python train.py --d_expert=320 --moe_layers=[1, 3, 5, 7] --router_score="softmax" --routed_scale=1.0 --vocab_size=22575 --lr=0.00782 --batch_tokens=65536 --train_tokens=446900000
Below are experts of layer 5 (counted from 0) of a mixture-of-experts language model. Rows are named router (the router's row for the expert) and show model dimensions 0-223. Each number is 128 + 32 x the weight over its row's rms, rounded and kept within 0 to 255. Numbers have three digits each.
After each expert's rows: a language model's description of what the expert responds to. This comes from a sample of Wikipedia text that the model never trained on.

# expert 25
router:184139118144177154144161145099096078109073184135136104101133162129123150107124141092080123094074073070128139133110118114150143099168160106124061140005126129139132174153110069088129146068147113156096106097105107125193058116135150108167089095133165164093147141094115109078102128114130140112116111168166179144127064137181081172185170172158107171140148147147188118169124131112103153120114155122097124100126086111117172198167123122093108107176159065147095124124058137120182156101136088081127168123118144074219159150127105120147150131135146182130127180144178161201090164093119151136113137117101139125186115118142141148154145094154166126136076128131115120170141134135129134095149
It responds to: Name-initial syllables. First syllables of names and compound words, such as Wood, Rock, Bar, Mar, Ray, in Woody, Rayner.

# expert 36
router:161170168164127165140149154110101138061105214184133115116152132111115097119108141139133187128120117120163226122146118110159112091099130122140122125069149072146112133149097168110148137075115128085168134097123105108153117164124137123135120182078113181132130168077095128068121112085163128168159081119182136160149141172149106179158161143163115166136195101109149156174118178130127124068147123132108140134171115145109143157128058105080090090076088139143123090128145119087148161119100072088121136101122053091155087113214115145138121196163130124109214214135173121204129160073080104128108135126133158111119121167086143109164069126134125132169082084143119147125125097138115112123153
It responds to: Verbs and prepositions after subjects. Verbs such as was, is, became and prepositions such as by, with, as, after, coming after a subject, as in As of the census.

# expert 12
router:146137174162126161130157120085113061138095120169123100132062083104145146059085135110169161144100132137121121148146107112114109091127092067090076145021122114102104131123095132054157147088111142056152095187101105118139129116130161081158096096136124120096168115137074099140090187133108127142127094147135134169134134199133120156151187122127105114149132183089171107121059128092148134094163083073162129150187080106155139173131105113064120112187091133111097111130126087121170129133113139094113122090097114097128078099152126110154152120192135230154169176122112189135092158082104119145151181074174123108148113109135087115111124131136132126190150091142124154149137099089062159095143
It responds to: Commas and apostrophes. Commas separating list items, places or credits, plus apostrophes inside names and contractions, such as O'Neill, Qu'Appelle, Don't.

# expert 8
router:158135184134208133141112161113147093099102147134124097140104164117138122096120119147147138058140131103170135171143155126111118145219188104118093134146097128071153178141127105109130143121150147076146139123099123101126119151127074120123140121090155158094151131131105102117086128117088143141161104178105154150141134140130113177116255177144141164110214117134137150155132134118141074086145138134097192139155132171166138126129014147149097078155198128092113138138089074086128160123104127109084151096122140088109132134159091102127145162153106148130140126137115143142078165043114153103074128132083136084140068168091131141152223138135114131156113044100159109181140084127107181097146
It responds to: Plural and common nouns. Common nouns, often plural, closing a noun phrase after the or a and before of or in, such as members, species, impacts, sound.

# expert 16
router:165121146150129151142162123037121089126113123137032121137094135108163149105070140135188178108144160114112146131141131100157151137150180110123096157153146168136139183175137104099144188117126179087155093107081078116108112135108135077142086145105125112096159149031141093093143162098099119176137116127117186114146160164100126151124137112174057164122175163093206130146164200154163092111159141104157195180132129095143115097165095173091113126113165133097135141137080125122137119132109155118086143106128118121204110112150087137132196118182084149168152112160148125196122176118104113109136144118109142122117094137064160140138200113174097143129124107044131114129116130182103201134162
It responds to: Numbers and quantities. Numerals and number words in tables, statistics and money amounts, such as 50, 7.75 million, 000, five, kg, miles.

# expert 24
router:114147169159140170157160171098093145065133095168128113138099088172149092147090120129146128121117140083186157131169189083199169091105149090113105141094105076138190159141100093115155197074176162111162136141112134142131102129103098113178122101112128096110139188109099133117112199176096123151170091114156146117151090149101110141137157189162106109130181131117137148087090109179108155089132143139107147156143124106132105102134122144095093127154156105108083044085098082093110178097154148149085151111101045117153080100163093133132122196121091156105116153133097095155060217056148154087106189097158151132127110097141135103138113210169137140145118168114141119187128117104121116098135
It responds to: Conjunctions and quote marks. Coordinating and, or, but and &, often after a comma, plus opening quotation marks and name prefixes like Mc and De.

# expert 0
router:140139141164205130152138141129071127092112133151130121162082096104152139128126147147177141090104051151156142125157170090163090105124164099159117175071101120154102157150201142076128150035126155093108140102063124099164104145152120118117103193085080129117129142092097142151159158155153188146154093140189109108158137149131116144170175168128052143104110097120170133147178088169159101096135186113115167161158096144150172075205118140162096117142140109188105130164070112076125140185134115079108133123098051099150096120157094085167144138169144108140149100169187163121130119150133125083111197111127163112072108130061117194163149129146121167158117108129156130156096133144129113123117
It responds to: Vowel-final word endings. Short word-final pieces ending in i or a inside foreign or scientific names, such as ti, ri, si, ati, as in explosives, Josiah.

# expert 40
router:119153146145142115154142100131179106101104151150062118124063109126140145119127149145080138125114094114138123125155187131141158113169105139152063135104116129134180170162136094121094124076101129093137109118101117127147112158186150093101088146106184156114155166051115121141132143121153132163185074140133168145120179136160113100125163129157107108116143125077168123134130132202131130035149108126110182128134113133205107148157116167163122089181164095099134113116125096149151169127130133141113155074116120103166065152191080125180148140097086198164116143187132141157103145071160108124082133053134178101137123113117160128145116127185125163146130084085238148175092101032134171125189
It responds to: Line breaks in lists. Line breaks ending entries in infoboxes, bullet lists, tables and paragraphs, usually before - , | or a heading.

# expert 32
router:175129168143160158154123111138113143096040135138086093142159182108166156117107201125152143135115096140126214147137118100199151128129141128119129144024103147164078129158141094119128127081146092145073151132128095133175082138090060108159043096124181119096141126095132119133097097109138152144103112158144135134142159135212097137173166116139113115164156167109162108196138162166130140083170155115118142155152086081103130140169130142121094117128163096107050105146114086124170108081126079078073134104083105122148126161139111120144154147169093166164131196185164121121124151111112077129102148120149178099145112125063111065161147157164112104087105107160180120151145118118117115056173
It responds to: Foreign name beginnings. First syllable of foreign personal, club or place names, such as Gal, Haj, Kar, Raj, as in Galatasaray, Hajduk, Shengzhou.

# expert 21
router:127137167117153135169150163161151137076134153144065111108088090112146070106132137166121146098100094088169106136164142072109118136148132117183107172136097112117100155179087121104167173057192143108197136083098113089208115165137087130188078076111180112100150111116128082127106139141102127130136091171181074142168160149172117106159187143096103182121187107096157202181147180135139125069124137166069171133142113105131191152137095134134114123178147143107110112116028136155153116123064144129126176123126161122152091106165081100138171111129161206147128114128114107097118089121132124115092142110113170112166146157154100145136181140152147127140100127122120181181120130103086172154177
It responds to: Closing marks, word middles. Closing parentheses and quotes before table bars, plus mid-word pieces like ep, ip, abor, e.g. horsepower, Caliph, (Oricon).

# expert 45
router:147142165180122138150136155111147165096093131221084112126103076085169135110112108168109148088134112115144174119187117104185142137146176107132137108116122111091167132145137112109148143083179129100136114101109096124175111131122118098150148146057108156102140151131113114112122166130135168196124085105133108180136126091141091117174175091131128176140151125110136170145092199163094069090215090113121113163176112123104101098153104126131112122089114133110143014108090064088158135091092108083136171070146114168140130154157092035156151114143125131149143160150105138122099150048088147134115109147129122086155105193093202112147159132164167134142076098097166203174137117125134090138162
It responds to: Subjects and auxiliaries. Subject pronouns, auxiliaries, negation and -ly adverbs at clause starts, such as he, it, has, not, significantly.

# expert 30
router:104138155157135135160148153104139127092109137143087114156074106086158122122110154104169144132102145147145132187139133134149163055187178153099116173107107123104146175154141134135129143131131147139122086120102160135113120165122100154153091151102147167141163176086110121132141171111090164118160110134117137125123134181154068146149159096135082139152205169122155126141035193127134108107162168170127119155110103121164093153169005171086097098113179138079118079117049107104125169116105118135134178122116132123163131107133085112134187146117113118148140183154202160115076109087090164089093216077085097143146092089123173176156222156147178106124166136083125131144150133148098153115129
It responds to: Quantifiers and adjectives. Plural quantifiers and descriptive adjectives before nouns, such as many, several, some, two, various, original, local.

# expert 1
router:151107142145092155131169159124145125142140123142078127123024101103119096136126159174144134070133154133148138132155092065173119114184134118156102147111081081138112137177130126105115143096147149114167097203070110130116121197141098130121098128110191158063150119077100106104129161150093139168114110148141131148160139138152137115135145131148133102158140178082158140156188160167112097091134148107079182155163090074123139132117054192103139146127141131111117144092136125067198179114127092119076141090140098145187149092137092094169150200149077154176164133197109150125146169113098085127087151116133172077128113098103162158150198109141138111154106136057150123190108111115054118106194
It responds to: Country names, year digits. Country and nationality names and final year digits in tables and lists, such as States, British, Indonesia, 2003.

# expert 34
router:129173158142144150151137134171093071078123168194102169148082099130132172094077138074178125048153110122123140147149139073153146091119125103143091139126104086108174138166132119141183135092142157146172112097131152133137066162191112114131108104143119144102154202137044063145120158145123121137152143164105133154163158118175126214111129119136102123138226149096161143165109181174135082108115127073147148163154116104113170179196148131149111140126070088129158089137141113136133158088125087130098172129102111113130113131194090072116162148144147171170155138136154170181129121088108120096075187083088128110091077140088105110151103076164139133149126125183170131164102070132136131115163
It responds to: Prepositions before phrases. Prepositions and some verbs introducing a following noun phrase, such as at, to, on, in, of, along, against, joined.

# expert 13
router:117155164139138160137115123123053091110130184137123086130105130153108097083102150133142173108030157127150142120118139111145145159147175111110136121023164076106185171121091144125124158137139102100096092186112150153177141149137099101144085093079145150117153129094115130123073144123128119098109097098150120137149189120114095172192183129099099134120151113127119103153178185124096096120126161116058119136149111145132141148173131161143107139134118018155118116115110136126173137128101101112135101082112145063201084138151101124172147145112092166143148174152203153121118150084124127130038149121106171149115112192090158153160134182152193188137131141107161209180121116091137110173122
It responds to: Infobox field labels. Word-initial pieces and field labels in infobox or list lines before a colon, such as Born, Coordinates, Order, Con.

# expert 15
router:160154136161103100136128121122129106149093181132088123104164075089198125073128129140173153124122079089127236145132120134145122155200133136163111175130140063082143128143096117150167133131083099095157150121125113151113142172155117119166121140119131133088140118109160128088094195104050150139175120127102133174130158188155099117128166179172109163179164145079136115124124141120093136105120152119127160159118108125163146123223057108160101094106085135066076090063108122099178127144122129132108152122064142110198095127122122092158142167193159184178147130115101158105098142135072076092122116107079136193148091130109122127165169142167138118118098093173156135186078130144100063120136
It responds to: Participles after be. Past participles and verbs following was/is/been in prose, such as held, located, born, awarded; also coordinate primes and table pipes.

# expert 38
router:137146138157163156149106157085099098091058131171100126186156099084131104136108159128136171131063097081144161139133102095148158136163181109083104154129116082148113154108089128130203143100134096135124088141139153116192113162209123140105090143134086122136162171116113115101124183097086129113143149076092150170131082171152105129174141135164107178116132162123213079112074186150125129096124107078125136135139126114116114118119141139148138110111118099118138089133062124160177157100099069094128193080128051114112078123160127102138155144114105092175170153164103182182104085158103093137046120096085171154146094177130142142123094157178165110119064090131142161151038132109154104129152
It responds to: Verb stems, connectives. Word-initial verb pieces before suffixes like evol, narrow, serv, re, plus sentence adverbs and connectives such as However, later, Meanwhile.

# expert 26
router:076125160123170155126118123093141095139116127096100102148110071132118080079085136108188161094090058109111133130135138074147048141150148124151132123147121134120196182199079150137140121037114155122144154185125112134137096128159115123114080156122123146072158166125134122141091181090144126130144101114142169111203138135123146123138161156117126190132146119106162146151036151131075128137143132077117101154160112121166133156123109114123106144135140098141164108054090134132170156119088064127125175059091078108135130146144065112089132140178098143169106160169186143149103174080119124094138201055085101152120058120060149118158143099152145164129089083092167114137128157100074121162138
It responds to: Digits and ordinals. Single digits in scores, times, years and stats, plus ordinal words such as first, second, third and hyphens after them.

# expert 41
router:165166185146167147154132133098161124085096152170107115154045069073117131049111142045154159095103122108177195166126122104214095081100104132137112158145150126101123141194140151097126141138132144103143107139113118102142120132144102103140120157130122140076204232104075118073106180089145142154101108130145149178139099176124132199108096128142125164140188177134133135133124157173137121096138126127101156150141111134122162079196145150109122138167078106120127098093077099121157138108110152110098101116106124114156096139203128046165139131193115105135092193163165169117118120130067158091106197129118123087138124145098089137168091147151123144140128116135202112152116126118088137112128
It responds to: Prepositions. Prepositions opening phrases, especially of, in, for, during, among, as in Player of the Year, In 1943.

# expert 18
router:132154175169136142124174124140158124135118117123100127143088145106109100091092208106111168127118144106172111139206136097144102104203137079178103144107153083102145132138094113123163164112148163103167101088095112093113128155112081069115107158137119149124153118080118071154133157080066109147121129134180119145208122137141110199109176129135099199155126124045132189121135173155114106090142161058111160183145117129143162110129028194087097106146176128117155128121105131125141132154116131076085129128114106125111130119130060084151176159140144192132141104169111163113073168154095169109099200138110147095138124093066147162148201094135129154152125091074152129136125107123141177134171
It responds to: Proper name endings. Last word or ending of a multiword proper name for an institution or place, such as Stadium, Park, Club, City, ville, berg.

# expert 23
router:146141159106146162143149137108070107136052167126131104137113147145114120103106162164091214130056097099162149112128115062128089140186140100128116138118127074152114170121110112118116143100137103105084131116123123148190088175154109101137079129095199114136195129084134107129131141144101195106136117173152158108179105181188125199148133186155087131135128172114152133161101205118077071088114172065057184141140097146132158156186138213125062124195145081090076072092096124124150174151135098122120136105124145071134146182133101134122154113146134162122129136169179117127085149133138124119088155128100144119112114115116082124166160119149151114146096075111131115167087110114116142059128
It responds to: Word-initial stems. Opening stem piece of a split common noun or title word after the or a, such as satell, discipl, medic, Regul.

# expert 10
router:171163140164161108166117103111052077123105165155091117136088096147116110080117159142122124105079110150169138162105136097127106111166147125134118185135113107117120192132108129072141148058147100093117113159083066146126097132245058085164120108094113179096158160155156096139110177100120116124168102158179132108154146124172118121149142187159107115138120120109101135121151162141119086115146189121125177164157148125183124145176092090112098091195075149087093127101119102140139209158156166098114133112130056122158129138146133062113144146171075203165173164148172159174159146073085084069093162157146099146110113116097146093149129114118135139136095122159149142151108128143102100074176
It responds to: Country codes, abbreviations. Capitalised abbreviation pieces in sports tables, such as ISR, IDN, SYR, plus coordinate symbols and word-final fragments like ility, etc.

# expert 7
router:154163174168150163135145145121111083130124147128112098155131133117146103092135141049136133111124134117148139140155203106134079103086150108183105118106085157118154154145099051121138171100095158112124121187106096095144097132165113078158117133115165112125150185130067123165113153114129153163139108146109186138131132182110082112171121152115147199117107167142140157130143221163111119106186197127078194134129132084142164190159066198080115114129092119100063111095101108090119155106127102121100176085129102065124097123159071109141126161120106154116160178171144105170060131140054094087106149098091138105143121091133169142153100141176131144175086080076161130155119136117061126080132
It responds to: Table row openers. Leading pipe or dash that opens a table row or list item, and heading equals signs, often before names like GBR, USA.

# expert 47
router:135116155173156209153114181115094139123138147130112098123072123081122155107135169125132176097093076131150134162170133115142159141139126127166080169115105150138167135133123104104122134088170130099146144121076099107174086144145083130164102126110171220093147164080130125077122142131151095123162091163145170095168170174230121108128158161116074212148160143090125129143122163115124140124167114038070112198116140082121196105153099156133131095109109111106110131131102127130116144127063119119083166120107093167129040105149107042147203135118162135147117144116112107175103132129115196101063136082127134162184116120068104130126135166161138122172114128160145189136117135109112140100122
It responds to: Given names, name starts. First names or opening pieces of personal and place names, often after a heading marker, such as Daniel, Adam, Pavel, Mell.

# expert 4
router:107197198148131135166125114126141085150121166152044106169111175111136104121131157179118127082048126143136154149193131150095106101129123116130082126066121126085088161118129100095162157052158068129140161080115101060127123173141108131196134131117175170097141137092102100127137186122126127159164134117097192114123122112160102243100173081110107157165127191127125148139160151149093083112147144113081186159124113117215185128123129087147089081163105109118061131095139088122135129098140144083102124126081162117093114131166058113142146118115140159131145167151171133155126158124129121125140147088113142182147082113152124145110115129131215132149087107131130155107142140111122176157188
It responds to: Mid-word Romance syllables. Middle syllables of Spanish, Italian, Catalan and Latin-style names and words, such as alb, agg, ach, ol, as in Pedralbes, Coraggio, Querétaro.

# expert 9
router:155149154170144185159163127062083076095103132125151093145107146108145039125116122153141099111120119126166143118105140100118132128116149096120101194122068147153113202115097104100132184102184154062089114092087130145117143156112092103148119106083128108034100133100135113077094190159119144147152113111157113133130092164134120141122127118164143134115132156094172106204091125113068101122134188127097129186130069080130149141118125146072108062120150133130134150104106141151127162146067115108089115094115101129095072147138086091175139162115102147148172143166126162105138176128114095044110116057138113148154063155099149123175169127133181141122077076096223131162076120114154123130169
It responds to: Sentence boundaries. Sentence-ending periods, paragraph breaks and contrastive conjunctions in running prose, such as ". ", blank lines, but, although.

# expert 5
router:129165124171143141124151172067177122085115131119115131147117137122161129134136141115152156061091086110156174114130120112150144081151124066134122146071075161124089152148150146124173120070133121119154096154118103094156131206172107132132084120118168126104134207096040127154112133113155158155135087077165122136172150187175110104130104108126084163127150159102124150145142145145148126153179146122107146159165052140196175191126068160128045123122173068110115023118105076191166157130137146146114156114133126118181098125116098095124126127171141204194139153112152165153104119122115166112116161071127120117131112178126186175160176155168141118137141115098158140177141127146072113157145
It responds to: Determiners and possessives. Articles and possessive determiners after prepositions, starting noun phrases, such as the, his, their, its.

# expert 22
router:184168191207158118139149137081120123128097113124093130147071158111143093106075191088188135109144099124135137135147182107149146097109149095135086159125100128108104171138136109132202172100113162135158153138120103079127094120104120069135123154093148142113145133084080118108041140114135097199157141120167094150172163120153150172131196134165136110115098139094151157149108142197145093084168150102136136154133057123125161101146010153120107121090156078082153113084113093121108144122146155071116122143124075123123129099160111072129146177128086174155131148148135149107084152127080148126102156107123136086154106124069205157139202136171165118096070123157160133123123096109145186120165
It responds to: Personal given names. Given names and name fragments in sports tables, lists and credits, such as John, David, Michael, Yotam, Laszlo, Takumi.

# expert 31
router:119142143135138134140104129065071141138151124151064081129072142097154082087080126097143143113110142091145102150142128136167129112142138146117087131135125166126109133186128140126119139098150113073118068173099080095128101154220095116165104107109113150096128123133101129054130135057099135170166073096175132136138170149124114098191151108133096139106159152059145132204178201131123101110171147116155126144169096179134159179112127127063084105109074085066122091118149070144170137090140114096125118129094056092140091102125159115133139173146113149172126137112143144117141204112083144090151126130116112052154135151099165083196140164184128185153157109104165114161096068152078125105124
It responds to: Capital initial letters. Single capital letters starting acronyms, codes or names in tables and lists, such as K in KSS, P in PBA, Sh.

# expert 39
router:149113151151123114134125121119082111098100152176129112123082103108156072073089157163160189107120125119122143084130137132068131075151114071125102161127080165096102134122099069043138159100149099015104136168079107151143122184112092131133115114100135153052115111133082103077112181119124127142100096180122181156136098150145130143189152175171090167142135165120202150155127149138142112101153131112137178157176175133171144123111105144086139094166119141106131143135141072156160168126113118064129170102118132110083111127163060124167138161154086206190147132162144141117119126125100110117148143103133122131202087098090087102128113107175146099137109058044121145162102123090135119112180
It responds to: Clause boundary commas. Commas and periods ending a clause in narrative prose before a new subject, plus conjunctions like that, where, when.

# expert 14
router:120132203100143133130140157134135080132093151126133118147121087130118045076095160143157168069136126114169125131129164119137099140207140104150087147170105091098154180136139099148117151130117146120145097092095127154111110197142093115163123098119147129114144126106118079152089118115092129126129111139118142126139156200124107165108221120134114148149184154084144136158108136111145039106120155128066140120135125104131165117169016150123058085133168147104142096110084093133141159149139122120064179096106151151159120141146080074146120165157118116090136154191148099166128166072126113090057156112096090046116140133117123120131204124156108123142099059093170128179114085160109216121146
It responds to: Domain head nouns. Common nouns naming a field, role or medium after an article or adjective, such as film, album, season, Minister, football, game.

# expert 46
router:139130169158132122154178117121147110116101181132073134181099089125158136057079175107115118074144143092191130141183146106182087105179133086165094223099139129105193172146085125129165152137131171118125101131098131140086165139138117086124150113095136175085140130097137117094085148127000081091123127115169139166151127124160098169111146127151089165170166113091183188139098128166142110091117127120135151152141097102133181098121071123112080111143149152121128140093119117055174153102122146133119155116104120120162106097154128070142145167135146189128110179177126153117149150093050134103113165087101120113126103102078142170151201122155144144138109082103139145137115096120132181105186
It responds to: Title and name words. Capitalised words inside song, album and event titles or names, often in quotes or tables, such as Love, Ride, Me, Starting.

# expert 2
router:140133123122162163151119107064108112115126134122113138105124164111169165127084158093160124089095134103157129121135106131113127100156161067139140130071095128099153110171088133086174167109148131113159098122133134148166105128126122106107072102114104172113136181101108099145086142134118118128194101096131117120173152157162092100103115106129078157140156200154138138153147116143113088117167138063105149131150165115125170163099083104164029072114174097066095073112134133092132148145071133117087134113131087116228066143124068104158138171121085158231119126120158163124074168072104098138107168057092119081143106170122154109133185174137170108091072120086116131139130100132033125136151
It responds to: Singular determiners. Articles and singular determiners opening a noun phrase, often after a period or verb, such as a, the, each, every, this, another.

# expert 19
router:135132181141147129157156101115113115117140186166088119149140143095134138128080131163126104080099108085149155098144105151148131123164197123076073157109126160126129156134131164104144193148134093043173134187074115081125094158142076059146071095095173168094144226103099114098131144123098136171109108116162106135157157144152108161156168159126115184126158143120223126135104128171069080109123150119125168168119110092127143136162076124128118131145133134112138108185108118139129162116130115138077142060137099143181048159182105101143134133169134183176149168165192122147107153074098095098094162137078107140139101170130163116161192141142124147113129080100165110148043112111135137134175
It responds to: Table cell contents. Short cell values inside wiki tables: blank cells, numbers, scores, and column headers like Votes, Apps, FW, Rank.

# expert 17
router:126153150123143138133148127123054108077057133159101106145102056093131125082119124088153099116109133095152142160161188130198145116150120110176108125160075128182165188139118119118159170170126097104116162108100086074161079124145095095208129144104097181107111150090107080119118169137126160102156114115111147096175120229171061141126125147132056147214131178101136163143110152085131102144147192128156142151164099124124177133101070126168151143141138069097130088086102103170140149108082097155152121071057143149142072106180110122131134123148069154148199126162112154137118143128135156097109164080092119099113165140139173134143110125115136192134107087173163159122153110114107131108139
It responds to: Dashes and symbols. Hyphens, en dashes, slashes, plus signs and table bars between numbers or codes, such as AK-47, 7–5, E-flat.

# expert 43
router:097164148116157124147178140088087095114139131141103111125121124156138117124124180147167125129034091117113187149133149082140137076122141145084112139108111150136119153146122096134188147102162098148145148144105103107179054134162075142091100128126107179085131119088129097149109125073057172142117108096145104108128155117151169073085185157169109141113124110140161189124059136109114086070144171120134147162127101133163123161122108218114127055183137101139114111117095088139119119131095093071128166129059095140145107111135039144163161209130155093135137137139198180133089177137100154138101090112129118150185125118132138186117101136128144141166092117061175158173064139112084126095186
It responds to: Inner name syllables. Middle or final syllables inside foreign and compound proper names, such as is in Kamisetaka, es in Lindesberg, ford, stein.

# expert 29
router:139119147118148150149166172146128084133133160123158093144103160107199096144092179089108202121092136102160173137134147056113092112117127112173100152145104122169176160156075096128170139084123182116121081167061165108158048196176133099083062137103125103088135148139123120101127113116063177105143110140154122146134144176133115131112174171184130162195116109122157141129114157124110134119127186147114143114099140103130167126145122136100078098122193101121141147121035104100175169122108082156100128091074126067181142088138129099126137147138081186138102158098177136084102123092139111126096151136123117097124091158089123113172137169171124100126062141105137143112071151048128068085168
It responds to: Short mid-word syllables. Short vowel-based pieces inside foreign names and technical words, such as cy-an-, Kow-lo-on, and words like Women, English.

# expert 35
router:122149140138123163175101113148118102105074151128107135108099185123156064147086157149132179108126122122181113150200157082098133057149192061187132143102142155121089149119130074105136154066128143107094061120108106067166140184188117100159094123112138162154182169066110117115077145103093221107200123089160104179130163107158121129167125115164134139114155137096122151181101130114132115086162169087086144162167124123180161106123080125081125099165131104159092062115110117140119168130078076102095124115131121088158148133157072121132091156133093123124164124125138154140100086071093140120107184087107129084136102138060078096174125145126157135133101096121169156142087121101109093084150
It responds to: Mid-row cell pipes. Pipes separating cells inside table rows, especially before blank or numeric cells, plus semicolon separators in rally results lists.

# expert 6
router:125164156132107162163147128134118115113117137175104103135131197085174178125101133109137147112108135149151162151115127087161159133173146124186092224050136076108181168132104109081089189133182122144142082178136145103182132161132095114176095167126127175099164158104108115127150143129119117119154066122140096094190125162136149104102151174149136126130146165130157151135065123124134104117106161150107201123193121139129175184147103138128127125161188105125165071141115143099157166134121156077116128119108102092133078176105152111166124116122183141206156167207153155155104134102096187084074118110125176159112172148107151137156143164154143078153144069135200164140107109137085144111205
It responds to: Opening brackets, symbols. Opening parentheses in tables, taxonomy and chemical names, plus semicolons, brackets, LaTeX markers and dollar signs, as in Bentleigh (2), (c. 189.

# expert 20
router:092134127166151140119171149143145117112121111107082114128060151147130123121115152081157148108103135099175134148142148138140110088165159083199104202103089110119151141178151136097156146140099123125121123128086089147124110148149089078132079163098177188089153166116111108178102159095076144141189112171122131118141125098138035112117144152130046162168142135113120141142085160114101104136172196068068124162150141106117113155170090166110078099116145134086115128077140106074174216105099091125116138110146086140120150117121102146152192155166091184164128149164117130128115196123080160090121192086099117153139096124109164192185194151125122117161128103091108119144146137120075194128193
It responds to: Proper-name first words. Capitalized first words of multiword proper names, such as New, San, Holy, Royal, United, as in Holy Land, United States.

# expert 37
router:148121107157143149136103150119111109060115159186106137143104108089145112126079140132136119112118106137134202148154132138149152110189146142114118148147123136109192151120105119089141178091148108124166091088128062071127130150152070140147104114130090145141134182101057106077073149123114121116167107100129190173131142142150115156171142141184140137103177108075169163160094164192107101066137157073090149151145118156145131118142047157163125112154130129057092150105124081137147190075149108104091136110096101114157139106197106127138136206128127141200111189153131171122150117182070111112104105138059154108138112099113154175098138179147145165105066087153202172150137061126163118111146
It responds to: Verbs and clause links. Reporting and main verbs plus clause connectives and modals, such as said, announced, described, that, would, because.

# expert 27
router:175157156145201119151206107133100079119120152124143137145049092099136114094126131095159177125090094135165188163151151122130120130132131119091121211107088144131160153138113112074160152170158165089115044144134074132093060129157080134179138127124124141073143124100142134108117145145138188103234107146150128168170088176175125117115138140108129141177136143102139118131101154137100089120173137131135184111162135147115139103194118133066117118137115129125099103159116093118149116121160105120081183154066131097196064115140093108156190154193112142135177116128128095130114150109102131140118131133130122106135142183108166175140125129124162145205108081109146112166136102047051078151169
It responds to: Closing punctuation marks. Sentence-final periods, closing parentheses and row-final pipes that end a sentence or table row, often before a line break.

# expert 33
router:154144153131111154156121190086099076154123127107090110170116139090126139044116147152118151071077109142099129132176149080175118116189145114066135127105154107154150133144117067115172131134178165131109161132149116108095121148136092110138088159092095122082153163083158108161101142101109094141119106107185179135211209137142059120196153193127127127144136120099128176138107152162128068115180119089084118176104099131127167148178099169118076135110158160151125136146136103118159172098105115091145196104137146118155029132102107091181158146137096149169130157184125136150130100122093175135092119132120159076139081167079134213126188147159126172131164089155122127131137101113122150087164
It responds to: Infobox structure tokens. Line breaks, list dashes, section markers and non-Latin byte pieces in infoboxes and headings, such as ==, "- ", Military service.

# expert 42
router:147135157133204168151145153141077086128097139129119146104079080141104120119109138133163154138025061133170165128120120112136113072140161112127123128133145101139148153125148093102160148057128113099104126107092133128195066201242109132169086090100139181095132126111102077151109136148127214125105107136129133139142134178099129106124240162129146152138134130090111119110140129131095090097134131117114185126103068109134135091185103176125108134150126058080135144103105110134142148149135097135127171069131132118153099159145104097137155162132118179150171133161141172129092146031120091117053146144110140096163104137127113117167150106124120128167111118105189105179051131124134077146160
It responds to: Word before punctuation. Last token of a word right before a comma, period or line break, including final year digits and nouns like province, India, Township.

# expert 44
router:072128164160163144148206178119166125090115225132108028148116160112122163096054160159138114066121097087132088118179143150127158103209170118123108172139133095105120150171072112132118167123137185086109095138120110110124095152202156122157061158093171102106154143145136124098097179128095177169142123062145137144141102158107108136125105168145145194098143171107134150143145183139088062145158095141086133141149109144151140163140120120052121129081078100080091067128097135105154159093082151125092126134115133136082114139146142129128170167138144156135152137134159115120107186093119114149115140101093121087167077167154107095146161183168135136172124068116191142158098131122131150132130
It responds to: Word-initial consonant clusters. Opening consonant or consonant cluster of a word split into pieces, such as gr, St, sp, p, as in grace, grasp, downpours, Stansfeld.

# expert 3
router:131120189152255150120123145114095096130093135134136097188123087126140099144109123125153122104093035105164162116189113133203085130138107068157131109132092141116127129156131102135153140086136131051140119134137159129135033157142118112150090129141122141098139185114037107111101144138080182134155090118145187146163135125128118134140179104153114147178122108115134119186148179120104126123112135080131146111163110076155119115156113169109114096159099077065137127157110142047132175148123171067133155130135122133142110157113135118176139169150133148185158147124152170220112116114131167060108078063150142119131095124103143142137131128131139136146145079067145200164109100088086097125128
It responds to: Year century digits. First three digits of years in dates, discographies, tables and seasons, such as 201, 199, 193; occasionally other numeral chunks.

# expert 28
router:129122176146151170148196145126128125121097147126056110130095119134155129126145118094118161113085108092119141162132135106139132114137122091198121140077119160080149158113090056126132196130160109107078127165077140109157136130225108080112124131056142181072150160112101116153124144134160092164128118119142132139151133148146109122162175150113064128163112196024183157133145157147112044109118109129097137131217079153173199131148051136139132138137137053129105118109070085143133137101156101147119136119059135131147121111169149112121142150134132150161193176152130129077137159102106134108070187097083154100159080098138083127147139114159143125109119075110163131170128080135084126145152
It responds to: Month names in dates. Month names before a year or after on or until, such as January 2021, February 14, plus date commas and table separators.

# expert 11
router:117167169146108170154130113142120082075127154174124152154132143122145092099102115121169183094119138155153161175142156113129096081118230105152110130075053153098080138152115079133126162131132128103131116151101069107145129183176130103181120185150130134091161150123059062099131181090128130148125113116185127118147108180103165123107107148118115143131118158103153180116099187118110118099135148136102107151171118102115120194163088149115100112137150138059110121110116132106109121094047101095045147104124128111138120144154121117157202128164143188124177155170113161151087207125088104090086131075114118100115096186115191202091124100139141156137089083125149150159088162102060143092131
It responds to: Label-value separators. Colons, semicolons and pipes right after an infobox field or list label, introducing its value, as in Order:, Location:, Classes:.